From a checkpoint of a small mixture-of-experts model trained on Wikipedia: a variant of Muon for the experts.
Below are experts of layer 6 (counted from 0) of a mixture-of-experts language model. Rows are named router (the router's row for the expert), gate (a neuron's input weights, with its number), up (a neuron's input weights, with its number) and show model dimensions 0-255. Each number is 128 + 32 x the weight over its row's rms, rounded and kept within 0 to 255.
Before each expert's rows: "comes after" lists some tokens at least twice as common just before its tokens as in all text. This comes from a sample of Wikipedia text that the model never trained on. Tokens count by the router's weight.

# expert 27
comes after: " of", ".", ",", "'", " with", " to"
router [177 113 108 135  87 140  86 164 168 145 162 157 143 118 131 113 175 107 144  99 109 157 120 117 108 139 168 142 114 165 129 100 122 118 127 139  53 178 104 121 104 130  98 159  92 163 186 121 102 114 110 108 204 125 100 174  99  84 144 171  60 102  65  85 138  87  96  85 159 139 156 114 170 162  88 177  92 125 135 173 115 104 141 102  86  99 148 105 136  54 179 111 106  60 151 113 186  91 166 165 135 134 133 105 135 146 167 132  95 132 160 128 120  96 159 189 109 164 152 157 141 138  90  89 108  94 102 179 127 167 127 109 159  83 145 115 144 195 137 136 103 123 145 113 119 161 146  76 156 169 114 151 104 138  93 184 151 123 109 171 162 118  94  91  82 112  93 135 139 116 140 158 124 102 152 157 117 118 130 112 143 210 163 143  88 176 139 177 136 146 216 107  81 121 101 154 114 122  98 203 122 145 124  84 106  90 115 133  72 126 116 127 186 167  78 128 121 152 108  83  66  98 164 116 105 128 170  79 105 109 135 153 130  93 151  87 107  99 182 101 130 169 135  73 140 147 102 189 159  76 111 104 161  97  90  80]
gate2 [ 99 138 100 124  97  99 176 111 125 166 124 126 175 144 117 102 153  78 124 131 156 155 144 127 135 149 156 159 161 193 164  85 123  92 130 109  93 131 138 156 115 134 181 105 202 103 138 149 136 109 171 128 179 126 108 146 103 134 153 200 152 173 125 174 147  93 152 143 107 115 138 176 114 133 163 151 126 113 157 136 118 107 142 103 132 171 142 118 149 131  80  71 138 129 133  97 121  93 113  80  95 140 152  86 165 116 104 124 155 119 134 135 137 107 132  89  60 142  98 168 128 160 125 138 140 148 161 117 125  89 116 129  24  57  74 139 176 137 115 126 150  88 181 110  84 150  90 166  89  61 123 153 148 139 113 212 144 148 137 140  45  98 106  99  81 130  87 104 119 162 193 164  52 115 163 120 172 155 134  97 146 120 108 171  63 135 109 118 122 145 116 100  95 114 123 170 172 125 171 161 122 196 118  68 127 122  61 145 101 142 147 134  97 155 108 122  97 188 179 123 102  88 135 132 151 132  80 135  74 126 146 131 159 115 149  82 150 116 126 174  86 175  98 163 161 118 133  46 111 138 136  56 171  92  92 182]
up2 [149 162 108 119  93 124 170  93  84 132  96 137 109 137 118 149 143 104  96 113 153 157 101 128 123  89 133 134 118 186 110  81 140 141 171  94  78 120 122 162  96 140 108 124 177 122 183 139 135 142 151 129 141 118  85 186 121 128 137 225 113 148 135 135 155  88 131 150  95 131 151 194 133 106 120 174 126 124 148 114 127 126  94  91 125 135  96 125 150  93  95 123 151 130  91 105 105 100 142 107 125 105 154 123 125 133 111 163 162 151 127 145 114 133 145  88 110 188 107 175  99 158 122 115 139 171 169 140 116 148  98 101  53  37  77 152 188 185 127 117 185  89 153 107  94 162 103 150 112 177 103 110 166 129 125 177 165 110 160 149  86 113 137 131  89 163 170  74 120 184 156 121  94 139 180 153 181 146 135 107 172 175 123 118  95 204 112 143  75  94 106 115 107 138  90 130 121 124 160 172 148 146 180 113 128 114  79  83  88 142 145  94  98 127  67 100 124 131 201 106  79  57 154 185 119  85  82 107 118 150 140 125 158 135 174 103 158  92  97 165  92 142  96 145 217 160  98  73 122 124 211  71 157  83  84 117]
gate3 [132 138 164 134 114 132 132 124 139  78 141  95 126 132 117 107 124 164 122 182 130 139 135 222 177 103 113 115 138  61 127  87 132  59 145 152  87 119 112 137 185 184 160 119 137 190 142 140 116 122 126 142 148 134 123 122  89 107 183 177 134  94 129 161 130  68 113  65 138  94 184 179 117 134 111  96 158 150 140 108 153  70 161 117 129 147 107 148 122 114 110 115 132 147 162 140 184 143 108 105  76  78  99 193 103 136 176 143  75 132  95 125 112  66 155  83  83 139  90 169 133 171 120 192 121 187 116  62 177 103 142  93  99 120 130 150 123 133 153 186 179  38 168 121  66  99 186 124 129 102 162 144 143  95 146 148 159 173 101  92 133 184 146 127 106 120 157 133 124 106 149 100 182 133 148 133  78  83 109 141 110  99 125 128 132 151 163  30 130 103 149 110  95 174 153 139 157 145 133 126 124  62 125  82 111  92 103 173 110 126 136 138 162 136 101  89 112  93 125 151  97 160  93 140 172  79 164 143  92 166 182  91 119 143  88 119 104 120 156 112 195 112  91 163 134 150 118 102 107 166 156 143 169  90 161  84]
up3 [167 127 166 191 116  86 128 200 173 165 165 110  99  74 155  94 112 173 163 195 127 123 150 171  94  90  97 114 158 144 154 146 124  96 151 134 163 172 116 206 108 143  98 141 172 170 199 143  49  73 151 131 173 107  81  90 133 138 153  99 125 111 140 109 117  94  97  91 129  72 108 146 152 119 100 134 105 133 180 165  89 120 151 101 115 128 174 137 117 108  84 120 119 180 174  94 194 152 100 195 127  71  79  95 105 168 181  98  82 130 167 116 139 121 156 156 118 136  87 171  76 106 142 106 117 127  98  95  77 122 116 104 136  73 123 137  64 179 151 118 138  63  89 143 128 161 151 169 123 104 119  94 103 101 133 117 138 150 165 182  86 119 147 160 119 133 128 149 145 153 138 164 140 132 190 178  89 159  63 118 116 146 118  90 107  40 136  72 116  86 174  99  98 170 138 110 123 147 123 131 123 103 147 126 119 113 166 157 135 131 141 128 172 160 114 138  85  88 109 120 137 149 110 104 153  84 153 111 125 130 195 101  84 148 122 113  86 156 156  67 156 141 132 129 142 169  94 124 148  99 179 164 139  95 135  78]
gate4 [114  98  68  70  99 177 193 116 164 150 140 110  88 119 131  79  97 136  88 153 111 106 112 129 163 168 117 150 147  89 122 142 101 162 105 151 121 161 130 100 143 137 175 178 152 107 143 123 105 118 155 205 101 122 127 110  70 139 144 139 165 139 139 119  97 147 141  54 138 180 186 162 101 105 144 123 174  67 157 114 144 136 131 124 116 119  34 153  79  89 109 144 154 148 140 129  88 142  91 116 107 125 126  95 108 195  73 159 136 134  98 146 163 132 120 128 137 155 125 127 169 157 117 158 141 135  85 136 160 200 163 183 156 101 105 104 103 156 163  84 205 112 148 109 128 150 139 123 187 119 111 170 110 157  98 145 140 171 112 125  97 125  84  94  91  83 124  90 188 115 152 111  87 136 171 176 150 145 136 148  78 191  96 105 104 127  77 168 135 115 118 133  88 131 156 123  45  81 119 154 139  48 101  93 143 138 128 123  71 158 119 174 132 139 106  87 125  99 131 117 101 154  94 116 152 175 124 121 149 119 184 140 190 160 118 105 152 137 148 129  89 167 106 129 111 146 128 221 121 152 128  85  28  83 136 103]
up4 [158 161 173  72 114 163 127  99 168 153  99 107  97 142 165  95 122 154 114 183 111 155 148 124 150 119 125 145 131 117 111 149  98 162  75  84 146 144 134 116 128 129 204 199 107 106 137 131 119 118 140 105 196 137  87 101 103 122  98 121 128 121 119  94 131 118 106  61 166 157 163 156 108 135 130 118  88 104 156 102 117 150 139 153  72 115  84 128 108 116 115 179 124 156 129 107 129 109 139 126 133 117 145 129  66 138  94 168 142 103  68 199 107 146 134 126 143 148 133 127 147 117 100 112  53 123  83 168 129 207 139 104 135 124 100 150  89 148 193 112 171 158 171 138 163 108 163 145 100  78 105 173 156 130  95 159 136 142  99 180 103 138 142  94 117 151 161 138 183 140 140  84 130 105  83 150  99 164 158  95 122 143  95  81 113 119  50 214 161  69  93  64  98 113 163 135  98 100 132 207  63 103 137 120 136  87 160 161  68 147  86 126 133 146  78  68 136  73 134 102 173 155  95 115 110 132 167 150 205  90 120 146 116 175 178 154 185 126 144 141 114 111 181  87 115 137 175 152 149 147 199  87  88 128 133 132]
gate5 [175  86 163 148 117 122  72 102 126 140  90 145 113 154 149 142 113 188  67 117 163 159 137 104  67 104  89 106  92  79 176 137 136 164  77 100  80 185 108 102  94  97 108 161 157  74 158 107  92  92 102 129 158 136 100 158 148  72 130 145 124 149  90 180 152 137  97 192 126 128 194 118 176 169 132 105  76 147  96 129 143 116 121 176 161  62 129 169 141 127 135  87 116 191 133  92 132  82 128 101  86 119 109 189 131 134 143 153  93 168 126 128 161 123 130 153 156 104 142 205 117 143 124  98  66 168 126  92 116 109 107 161  91  98 111 105 224 104 149 139 154 117 188 118 106 139 153 103 156 108 134 110 121 105 138 124 127 127 114 133 118 142  48 138  97 140 178 162 111 112  90 145 155 126 140 100 116 158 107 139 214 130 125  58 102 124 143 101 199 100 166 188 179 124 118 115 135 136 129  94 138 129 121 137 104 146 117 139 134 201 162 129  50 136 139 141 134 164 115 134 133 116 120 167 125 166 151 146  81 162 124 156 110  91 138 144  83 115 150 121  77 113  50 112  54 118 117 143 133  84 199 122 112 151 116 192]
up5 [ 57 123 175 157 143 112 111  63 110  97 131  76 191 164 156  95 152 162 144 190 126 116 135 169 110 125 154 112 125  68  73 120 173  87 187 116 148 191  57 109 109  76 158 100 125  94 129  86 149 104 108 192 138 131 192 109 143 108 139 162 187 123  97 205 141 101 113 106 133  96 119 124 152  87 117 112 119 132  96 138 136 167 144 115 114 104 122 128  99 169  91  92 153 146 143 117 148 122 113 146 130 151 128 208 111 156 159 168  92 147 151 109 199 133  66 144  94 123 150 144  94 163  54 121 110 152 154  82 107  99  86 126 126  48 114 132 111 163  84 168 134 108 139  90 117 107 161 124  81 132 119 124 170  49  94 106 152  98 100  81  97 174  70 116  85 126 167 122 137  89 153 120 112 139 160 186 104 154 120 115 110 114 179 130 165 114 187 114 142 162 103 157 206 159 150  89 136 169 118 153 157  62 216 142 120  83 121 168  87 149 129 128 117 119 137 112 103  97  90 132 114 159 115 149 119 130 111 191 150 130 168 119 149 111 147 132 149 109 121 144 157 168  64 145 122 118 110 157 108 151 180 144 129 155 105 113]

# expert 3
comes after: "'", " is", " of", "\n", "\n\n", " was"
router [149  91  80 148 105 164  61 169 136 146 166 134 169 156 139 107 106 139 133 126 118 140 123 179  99 138 155 119 110 126  74  99 109 104 152 152 123 169 113 105 148 120  99 115 111 119 144 164 112 112  83  97 125 179  89 143 113  74 126 147  86  66 100 106 133 111 144 158 139 161 143 100 151 125 125 144  72  98 150 132  98  74 128 154  50 119 139  77 138  84 140 107 126 101 161 116 135 133 194 169 103 135 195 108 115 169 166 110  98  64 157 177 112 113 128 167 139 170 151 106 143  87 124  79  91 140 117 181  70 157 104 141 107 136  83 125 165 175 154 139 149 123 204 122 180 161 161 161 125 121 164 113  89 127 134 163 180 122  76 139 160 136  98 102 110 101  78 154 150  78 174 103  79  76 156 136 110 155 150 108 152 138 119 180  82 158 137 172 148 146 163 120 111 136  49 140  99  82  65 142 107 142 151 178 105  73  93 103  84 170 133 168 179 138 109 144  93 139 116 116 137 147 166 163 157 143 170 138 159 140 143 139 180 147 137 107 125 100 139 146 156 135 104 148 111 167  99 183 166  40  54  66 167  88  63  96]
gate2 [148 114 127 116 120 172  89 125  99 171 116 198 169 159  80 119 118 129 146 194 120 135 120 133 199 116 104 143 143  61 111 116 163 133  52 123 149 121 133 124 148 100 105 120 135 132 191 150 116 126 166  90 140 137 137 112 143 149  59  95 136 108  84 113  57 118 150 156 111 134 102 141 202 106 118 178  84 145 127 106 118  97 174 106 132 154 144  85 132 143  96  94 146  92 127 109  36  97 208  70 173  78  96 114 106 176 160 106 158 157 162 113  99 118  85 122  64 141 163 145  76 128 127 134 122 117  83 145  65 135  87  94 103  91 107 136 166 147 143 103  86 168 109 102 102 125 123  96 109 111 139 141 125 108  88 161 128 122 152 158 173 165  70  93  76 118  79 138 117  37 163 121 120  98 111 102 137 150 149 198 125 114 159 109 110 228 108 109 196 156 131 174 145 162 136 177 107 134 142  71 115 137 106 123 113 105 188 125  90 181 144 118 148 134 134 173 130 174 139 124 146 145 152 161 154 137 215 124 114 134 164 158 115 197 163 133 129  90 152 123  83 145 107 128 148 152 103 142 130 101 162 116  85 144 132 115]
up2 [150 120 104  96 124 111 134 186 149 165  92 119 226 124 126 148 111 178 121 140 148 165 138 132 181 102 108 177 101 154 228 144 157 113  89 135 110 115 102 149 166 111 124  78 157 140 119 135 116  95 168 125 118 117 127 196 123 198 129 132 153 105 122 139 115 108 117 160 192  95  84 131 156 127 145 148 137 135 112 116 111 125 110  90 135 161 179  78 138 178  69 115  87 167 133 145  42  46 175 132 169  56  99  79 110 200 160 106  75  76 108 111 138 141  97 113 164 148 217 173  78 110 129 138  88 120 127 119 138 128 131 119 145 107 146  97 147 157  97  84  90 110  91  93  70 139 115 116 100  79 146 110 120 155  96 139 139  91 175 139 136 140  86 140 113 118 146 126  90 117 126 131 117 156 101 131 153 173 126 118 160 160 136 143 104 137 175 101 120 122 158 106 113 120 114 191  65 118 121 138 116 111 142 106  93 154 143 107 133 162 145 128 143 158 105 143 206 192 155 126 118  83 170 175  89 114 152 138 129 120 104 164 108 192 166 108 108  61 118 112  47 123 157 120 108 170 108 101 137  62  76 184 112 132 105 128]
gate3 [146  96 188 194 108 111 141 198 128 156 120  92 129  94 128  84 145 154 111 171 149 127 116 154  80 141 168 126 104 164 114 158 163 149 138 134 148  93 114 105 201 136  88 129  97 139 154 137 134 141 156 121 163  59 140 110 123 115 104 101  78 104 100 202 160  75  66 160 113 147 122 134 185 161 143 116 165 137 105 134 129  80 135 111  72 158  76 104 101 120 157 109 149 129 137 100 137  94 160  95  90  95 130 121 160 164 125 127 109  61  85 205 113 130  90 155  94 163 134 113 141 177 114 115 113  81 100 125 142 176 125 137 119 129  71 129 157 157 153 116 135 142 196  55 134 138 134 150 146 130  88 104 134 176 145 181 143 132  58 114 120 193 107  69 126 109 175  67 108  99 152 129 161 130 184 126 110 155 180 121 127 150 112 164  74 178  82 134  68 111 148 116  97 127 131 173 132  92  99 123 126 123 130  93 136 150 153 160  95 114 106 156 116 119  81 142 126 138  82  92 157 200 130 142  93 126 151  95  44 164 125 181 155 130 100 225 154 167 145 107 167 137 115 163 100 154  94 105 133  59 111 114  92  99 172 138]
up3 [146  82 114 184 144 140 145 157 138  94 102 138 127 137 205 121 146 161 129 152  85 168 101 161 125 140 146  92 134 132 151 167 125 137  84 177 155 113 111 142 241 131 103 120 108 133 156 132 130 132  82 101 121 101  92 135  77 103 163 155  84  88  83 161 145  55 171 116  92 157 137 132 109 109 121 171 144 105 168 155 140 110 140 137 142  98  95  75  97 186 145 106 137 145 144  98 131 163 147  75 157  83 102 130 124 185 118 133 146  51 160 171  89 121 144 138 164 203 122 119 142 141 135 124  99 179 178 116 161 124  99 151 167  99 145  91 126 136 133  97 106 140 194  60  86  88 137 134 128 140 134 138 160 173 123 149 134 111  70 102  79 148 138  62 175 116 116 120  88 114 152 131 148  96 162 141 161 190 205 135 172 153 133  81  80 102 165 132 114 115 132 111 120 149 160 176 106  88 125 129 128 131 167  79 114 118 140 178  85 110 109 108  84 132  55  84  81  71 109 154 138 184 125 124 156  78 157 109 147 163 109 170 101 123 141 132 163  84 174 123 143 147 145 136  93 140 116 208 121  76  58  94  84 103  99 126]
gate4 [182  77 148 156  22 120 113  95  91 172  91 105 160 142 151 126 146 150 156 116 119 122 126 182 101 121 138 104 124 118  97  91 154  74  88  49 114 137 113  92 138 145 136 111  44  98 146 155 116 177 107  78 102 172 150 116 191  65 137 222 140 143  94 187 145 122  53 117 122 122 152 172 138 119 142 123 118 131 156 149 137  44 114  82 101  82 122 177 143 119  97 148 150 124 116 140 205 113 141 113 106 111 180 125 141 156 163 129 120  90 125 162 123 119  84 117 133 127 139 130 119 165 150  93  86 138  97 107 152 133 183 141 103  87 112 145 160 108 140 130  99 118 152 144 110  91 176 151 135 110 131  99 186  78 116 164 142  92 115 145 144 190 138  92  75 189 106 114 162 120 144 132 135 165 108 150 140 157 103 106 121 125 145 162 112 178 172 185 131 147 160 129 151 137 160 201 108 132 144 160 124  94 141 143  66  98 135 132 123 143 112  97 132 179 118 178 176 137  80 133 157 170  61 175 137 125 129 180 123 170 140 173 155  95 138 150 145  78  98 153  90 103 127 154 111 136 120 110 135  48  75  79 120 146  82  97]
up4 [152  73 144 104 128 141 166  92  98 138  78 118 135 160 147  82 152 139 133 131 121 150 159 125 106  69  97 127 111  73 170  74  84  98 115 121 128 167  83 135 125 171 151 127  97 155 130 110  83 135 134 121 141 191 161  78 195  92 183 159 178 137  58 209 119 148 107 110 171 131 157 110 104 124  92 153 111  80 167 115 132 130 155  87 110  97 140 166 134  78 103 130 165 150 112 115 110 135 119  74  53 130 123 157 137 135 141 161 138 138 127 200 139 137 116 133 165 144 164 153 115  93 165  94  96 144 101  77 132 156 144 116  83 123 155 120 110 143 163 109 117 121  80 111  86 100 159 175 131  71 135 109 208  95 126 105 109 124 155  91 100 152  91 172 172 151 106 187 188 144 144  99 110 123  95 203 139 136  99 119 158 116 135  78 108 131 108 156 134  88 157  84 135 111 122 235 136 119  84 138 137 123 149 124  90 142 170 181 102 128 154 132 141 148  92 118 148 148 114 152 126 158  93 157 156  86 153 246 154 151 121 202 115  55 116 150 150 116 110 145  93 120  43 111  92 132 147 111 121  93 123 125 174 136 128 106]
gate5 [176 130 101 194  76 145  87 127 102 136 153 120 147 128 119 101 101 131 121 101 137 140 119 105 130 107 143  92 110  95 127 107 150 105 105 151 147 159 165 117 117 149  99 136  92 153 129  89 115 141 104 163 127 104 143  82 146 104 116 113 139 164  59 147  72 114  98 133 143 102 112 103 196 111 129 170 148 110 161  80  86 151  87 124 109 149 113 146  86 110 138 121 149 179  90  63 160 170 153 136 105 129  93 160 157 156 125 129 116 104 157  54 144 147 126 127 160 167 171 113 124  98 171 159 101 117 176 126 121 115  90  72 158 203 134  99 200 172  94 104  75  96 152  90 180 120  93 152 127 134 156  92 101 106 185 170 175 112  77 112 124 165  94 118 110 127 101 150 109 192 134 161 120  81  78 152 161 163 196 114 224  97 133  91 119 170 152  61 145  33  85 109 119 136 126  44  96 143 152 167  92 133 135 183 106 101 126 176 115 155 162 142 103 171 131  74  85 157 153 124  77 119 134 157 146 134 160 121  93 145 121 145 131 144 132  94 194 115 133 188 153 179 118 122  75 155 121 162 111  90 177  90 115 126 156 113]
up5 [171  87 156 154 114 116 100 134 157  90 112 109 130  97 139  93 123 125 139 106 129 177 157  96  95 125 149 149 171 110 100  81  81 131 100 135 104 223 158 135  51  93 155 118 114 103 138 109 106 103 121 125 118 135 124  96 122 172 166 176 147 192 101  97  67 134 140 122  90 141 130  90 126  99 134 193 111 136 189 130  70 140 134  95 145 103 130 153 134 124 137 116 104 125  98  82 109 181  60 123 150 112 179 108 177 156 118 101  88 118  95  77 194 142 130  71 156 138 230 141 134 142 120 160 120 122 102 173 114  93  82  84 129 172 117 144 129 143 148 150 113 135 145 111 156 121 120 147  98 160 138 111 146  84 174 156 195 136 115  88 140  99 140 123  50 143 150 128 132 142 132 174 108  27 118 129 129 168 151 124 131  95  81 171 121 171 140  91 107 100 125 119  71 103  90  91 177 157 125  98  59 177 152 143 108 141 104 165 175 139 161 182 133 185  37 104  90 158 157 163 150 151 169 117 139 110 129 117 102 121 139 173 142 104 164 131 164 153 118 111 115 167  80 130 133 138 156 192  93  60 143  92 154 135 147  96]

# expert 8
comes after: ",", "s", "ed", " However", " such", " due"
router [137  69  97 100  70 135  98 208 163 180 115 136 125 149 188  95 102 110 180 138  70 140 145 155 130 148 149 143 116 171 108 107 109 129 145 124 122 154 112 113  80  70 143 151  94 144 145 152  92 119  84  72 145 173 128 208 121 139 113 172 101  77 133 136 109  91  70 130 146  91 167 100 139 181 100 128  74 123 143 148 120 112 167  77 110  89 107  87 149 116 119 129  78 153 117 100 139 160 146 183 185 104 132 106 150 151 163 121 111  95 140 180 113  93 138 160  89 149 137 130 135 113 111  88  77 110  95 182 105 144 110  99 148  72 131  88 158 153 171 153 102  95 195  81 177 172 175 150 165 126 157 144  60 148 104 148 143 136 143 153 137  87  61 100  82 100  97 119 174  91 168  80  94  87 146 182 102 164  73 121 187 201 169 180 138 116 146 137 128 156 152 119 144 123  95 177  90 115 106 182  98 151 135 159 139  87 117 131 114 137 118 163 129 153 137 114 138  79 120 105  81 125 146 141 147 148 165  86  65  92 140 157 140  96 107  86 115 101 148 101 155 138 123  45 154 147 139 119 160  85 100 111 149  92  97  96]
gate2 [ 89  81 157 187 161 123 174  86 156 134 179 120  89 148  94 196 145 100 159 119 133  66  78 126 111  94 129 189 157 166 126 157 116 168 137 127 112 156 135  97 150 169  97 158 115 149 103 117 105  57 188 110 157  86 129 116 112 109 121 144 160 106 123 116  86  84  97  92 133 190  57 120 146 143 173 129 117 142  72  98  75 196 139 143  73 118 173 163 136 140 126  98 105 108 148 127 133  91 167 144 104 135 127 140 140 137 151 165 137 146 145 115 152 136 118 129 134 122  40 128 134  79 106 135 171 131 117 105 122 133  87 114 140  94 105 157  78  87 132 109  97 114  90 199 120 132 123 111  74 104 156  94 144  67 138 144 199 180 138 145 156 167 172 118 159 130  94 109 219 139 124 160 116  72 132  77  70  83 134 100 127 118 130 125 179 108  98 136 157 139 104 122  70 157  72 152 176  90  86 155 133  75 184 165 124  73  65 165 166 127 133 140 158 132 126 156 173 168 145 136 113 169 152 123 114 135  80 175 188 130 127 187 140 111  78 203 126 133 117 124 129  86 119 104 115 127 194 119 117 138 101 132 120 123 132 143]
up2 [ 66  89 168 105 129  90 143 116 109 126 119 190 129  85 135 115  92 126 184 152 121 125 107 126 167 150 176 120 140 139 132 124  92 148 132 102  75 102 129 136 166 116 107 122 201  78 123  97 111  59 197 113 126  91  73 134 141 134 134 115 155  91 149 149  78 133 114 109 112 169 129 107 143 109 142 129 116 141  56 166 140 128 142 112 118 133 151  73 160 138 128  95 137  91  46 134  98 108 104 141  67  86  98 123 152 130 117  98 131 129 188 108 167 145 157 164 155 111  84 111  40 154 103 126 170 188 102 109 192 102  84 132 163 168  98 147 125 106 102 140 108 119 167 216 157 155 128 141 138 136 160  49 154 160 128 120 217 235  81 128 150 108 159 109 131 159  93 117 181 151 140  95 124 104 119 112  68  96  66 104 119 171 178 164  75 140 139 146 140 150 118 119 100 179 104 166 158  90  86 113 118 114 111 183 133 137 132 127 151 146 119 158 133 139 128 113 177 157  87 161 110 139 148 127 159 121  95 115 120  89 151 167 119  91 158 147 135 162  89 141  75 141 116 101 110 132 181  88 185 162 112 162 164 175  99 150]
gate3 [239  83 177 114 123 144 110 112 157 146 154 125 167 101 144 151  98  88  99 123 132 130 138  79 194 111 132 138 129 138 193 135 111 150 160 158  70 111 149 133 162 101 109 142 170 158 177 129 131  89 132 115 132 134 169 156 131 142 150  95  98 129 164 134  99 151 133 107 105 108 154  59  60 137  89 143  91 106 109 125 144 102 104  90 102 150 159 147  78 161 128 166  72 185 151 101 129  86 133 119 107  69  59 134  85 161 138 150  89  95 103  96 142  60  97 137 191 142 242 148 127 136  81 100 122 141  73 116  92 118 204 100  89 113 114 114  69 174 192 137 108 111 138  80 133 123 132 157 169 124 123  87  83 140  92 130 158 226 124 153 140 141 163 174 115 136 134 164 116 140 152 141 173 128 116 153 147 119  86 110 145 102 132 165 154 140 139 114 129 154  78  64 167  95 112 177 140 185 138 125  96 112 167 112 118 104  65 155 139 154  71 102 158 138 103 152 167 124  94  98 154 113 139 148 118 104  99 140 100  87 125 124  99 127 148 135  83 181 128 153 150 140 128 129 188 133  83 128 124 107 105 133  73 143 148  69]
up3 [169  56  87 118 126 123 153 168 164 140 126  89 186 108 195 140 122 142 139 101 132  73 107 105 180 116 135 118 136 122 164 136  75 154 132 141  88 141 154 118 166 101 118 137 122 207 168 131 155  63 131  80 134  96 205 155 121 123 110 144 106 117 154 108 131 133 136  92  87 159 168  59 117 109 100 108 110 115 111  85 107 158 141  75 154 125 172 127  92 148 121 132 121 109 147  64 139 157 148 146 119  86 102  95 101 111 103 145 122  59 119 115 120  73 142 140 121 143 183 161 116 132  87 105 117 133  70 128  33 117 153  87 114 113 129 136  82 169 186 129  89  89 112 177 137  85 133 124 153 134 146 123  78  98  84 106 136 181 106 165 133 121 135 191 130 161  98 186 164  94 117 123 167 121 125 132 124 157 115 132 184 136 175 147 214 191 169 115 102 156 147  35 141  97 138 191 185 147  83  95 115  89 120 147 119 103  81 189 190  97  81  95 127 140 140 181 139 125 108  99 122 108 123 129 142 126  88 183  89 112 139 138 145 135 140 133 103 169  94 138  99 164 160 127 219 142 113 127 139 152 158 160 111 115 125 113]
gate4 [119 128 104 110  35 143 123 130 133 140 126 139 118 145 107 139 110 151 148 140 120 147 139  93 113 140 124 158 124 109 117 101 153 110 153 187 104 128 169 170 107  99  90 121  64  57 136 166 147 145  99 176 149 125 111 121 138 139 122 133 107 110 146  71 148 103 159 162 146  82 101 196 171 160  94 109 138 146 129 139 211  75 160 146 126 123  93 106 173 145 144 107 154 152 178 100 149 104 145  89 103 146 144 152 112 122 199 117 147  83 110 102 164  57 141 138 162 126  87 100 164 121  35 160  92 107 151 148 140 144 144 210 105  91 100 138 127 131 120 148 155 146  83 133 197 109 108  29 143 102 107 147 138  56  80 130  89 102 209 124 143 115 121  98 127 138 108 144 119 100 125 137 141 118 138 142 118 169 104 133 100 121 131  96 102 181 163 108 106  31  98 189 102 100 186 223 157 139  88 170  79  97  86  67  88 163 148 125 138 144  94 130 136 158 115 119 131 122 149 101 103 119 131  55 204 149 129 133 158 143 121 117 150 131 195 170 113 117 115 163 189 151 154 105 112 152 145 117 112 123 133 166 122 139 141 114]
up4 [ 83 105  94 165 131 107 118 134 134  90  79 154 117 162 122 139 101 153 140 182 165 142 167 163 164 103  80 144 127 136 121  97 148 133 109 123 153 113 139 152 136 126 145  60 145 112 101 130  99 161 166 126 254 151 113 184 118  95 140 148 117 106 132 128  85 122 126  96 166 136 139  90 135 122 212 143 155 122 113 120 139  85  73  83  73  89 119 125 152 142  84 152 173 132  56 145 116 137 101 130  78 125 160 184 153 114 139 114  55 126 193 102 166  86 172 114 122 130 111 135 128 132  85 106  79 143  99 184 142 110 157 110 194  95  93  85 127 126  88 106 139 106 115 168 128 167 128  89 110 142 171 115 165 127 166 121 112 167 163 147 109 136 141 113 167 146 119 178 146 123 166 112 127 107 110  91 158  47 109 123 112 146 101 124 155 152  70 136 139 112 121 184 182  98 151 117 104  76  86 113  83  84 112  43 110 166  43 129 155 126 102 159 196 165 138 174 116 169 123 131 159  97 121 139  83 140 190  82  67 149 175  84 100 124 164 145 157 145  63 175 105 127 122 159 121 127 111 146 111 139 146 154 121 102 132 180]
gate5 [147 116 121  60 135  77 102 202 158 151  80 124 160 140 147 137 148 116 141 147  95 112 142 139 120 179 101 159 142 133 191 158 130 155  74 159 118 149 148 155 182 110 141 117 126 159 136 136  94 148 128 114 115 112  98 177 102 109 196 169  77 107  98  92 110 125 112 175 110 148 162  54 103  97 174 106 159 141 150  88 137 148 158  99  97 112 150 109 182 125  48 117 119 109 165  78 109 177 129 177 159  91 111  89 122 135 100 152 187  94 140 147 144 118 142 130 146 129 117 123 168 129 112 134 185 131  89 160 121  93 139 136 128 144  96  98  81  50 164 101  64 148 191 141 137 151 135  99 149  84 116  87 114 170  93 125 157 161 105 136 174 161  90 128 179  82 109 121 144  76 168  82 165 138  94 106 190 132 151 130 156 160 157 130 162 151  96  86  53 144 104 118 158 137  75  74 146 199 104 132 113 138 144 168 121 123 119 115 113 101 149 143 110 127 187 150 125  72 141 113 160  86 119 128 108 158 162  98  44 152  83  64 117 148  92 157 183 145 145 143  87 155 197  84 130 110  80 148 150 129 116 152 126  72 162  92]
up5 [102 103 152 122 118  94 122 113  64 126 122 163 114 178 170 126 123 118 139 141 163 140 154 103 103 186  67 105 136 124 154 133 165  75 119 119 161  93 148 161 153 181  98 134  64  82 131 111 227  92  90 144 157 160 107 147 144 103  94 187  89 128 132 174 113 109  94 138 106 172 142 127 156 161  84  78 109 137  96 101 127 130 146 125 153 142 157 172 123  85 161 157 159 182 143  93 142 189 105 140 150 167  55 104 102 140 138 138 160  79 182 158  87 105 104  94 106 154 159 193 138 115  58  95 176  99 103 105 135  87 111 105 135  83  93  69 102 112 181 159 132 110 133 167 201 132  88 206 129 125 116 145  76 138 130 119 146 128  93 100 190 181 100 123 165 123 120  97 185 135  79 123 152 130 155 214 156 108 106 133 142 122  99 135 145 139 143  95 138  77  47 147 162 130 112 112 127  99  97 128 167 116 156 109 131 119 172 157 109  92 134  95 108 133  98 123  71 127  69  88 169 155  94 147 142 152 124 115 114 100  66 115 143 128 136 167 124 167 151 190 134 158 152 120 157 149  85 154 165 132  89 111 111 164 142  71]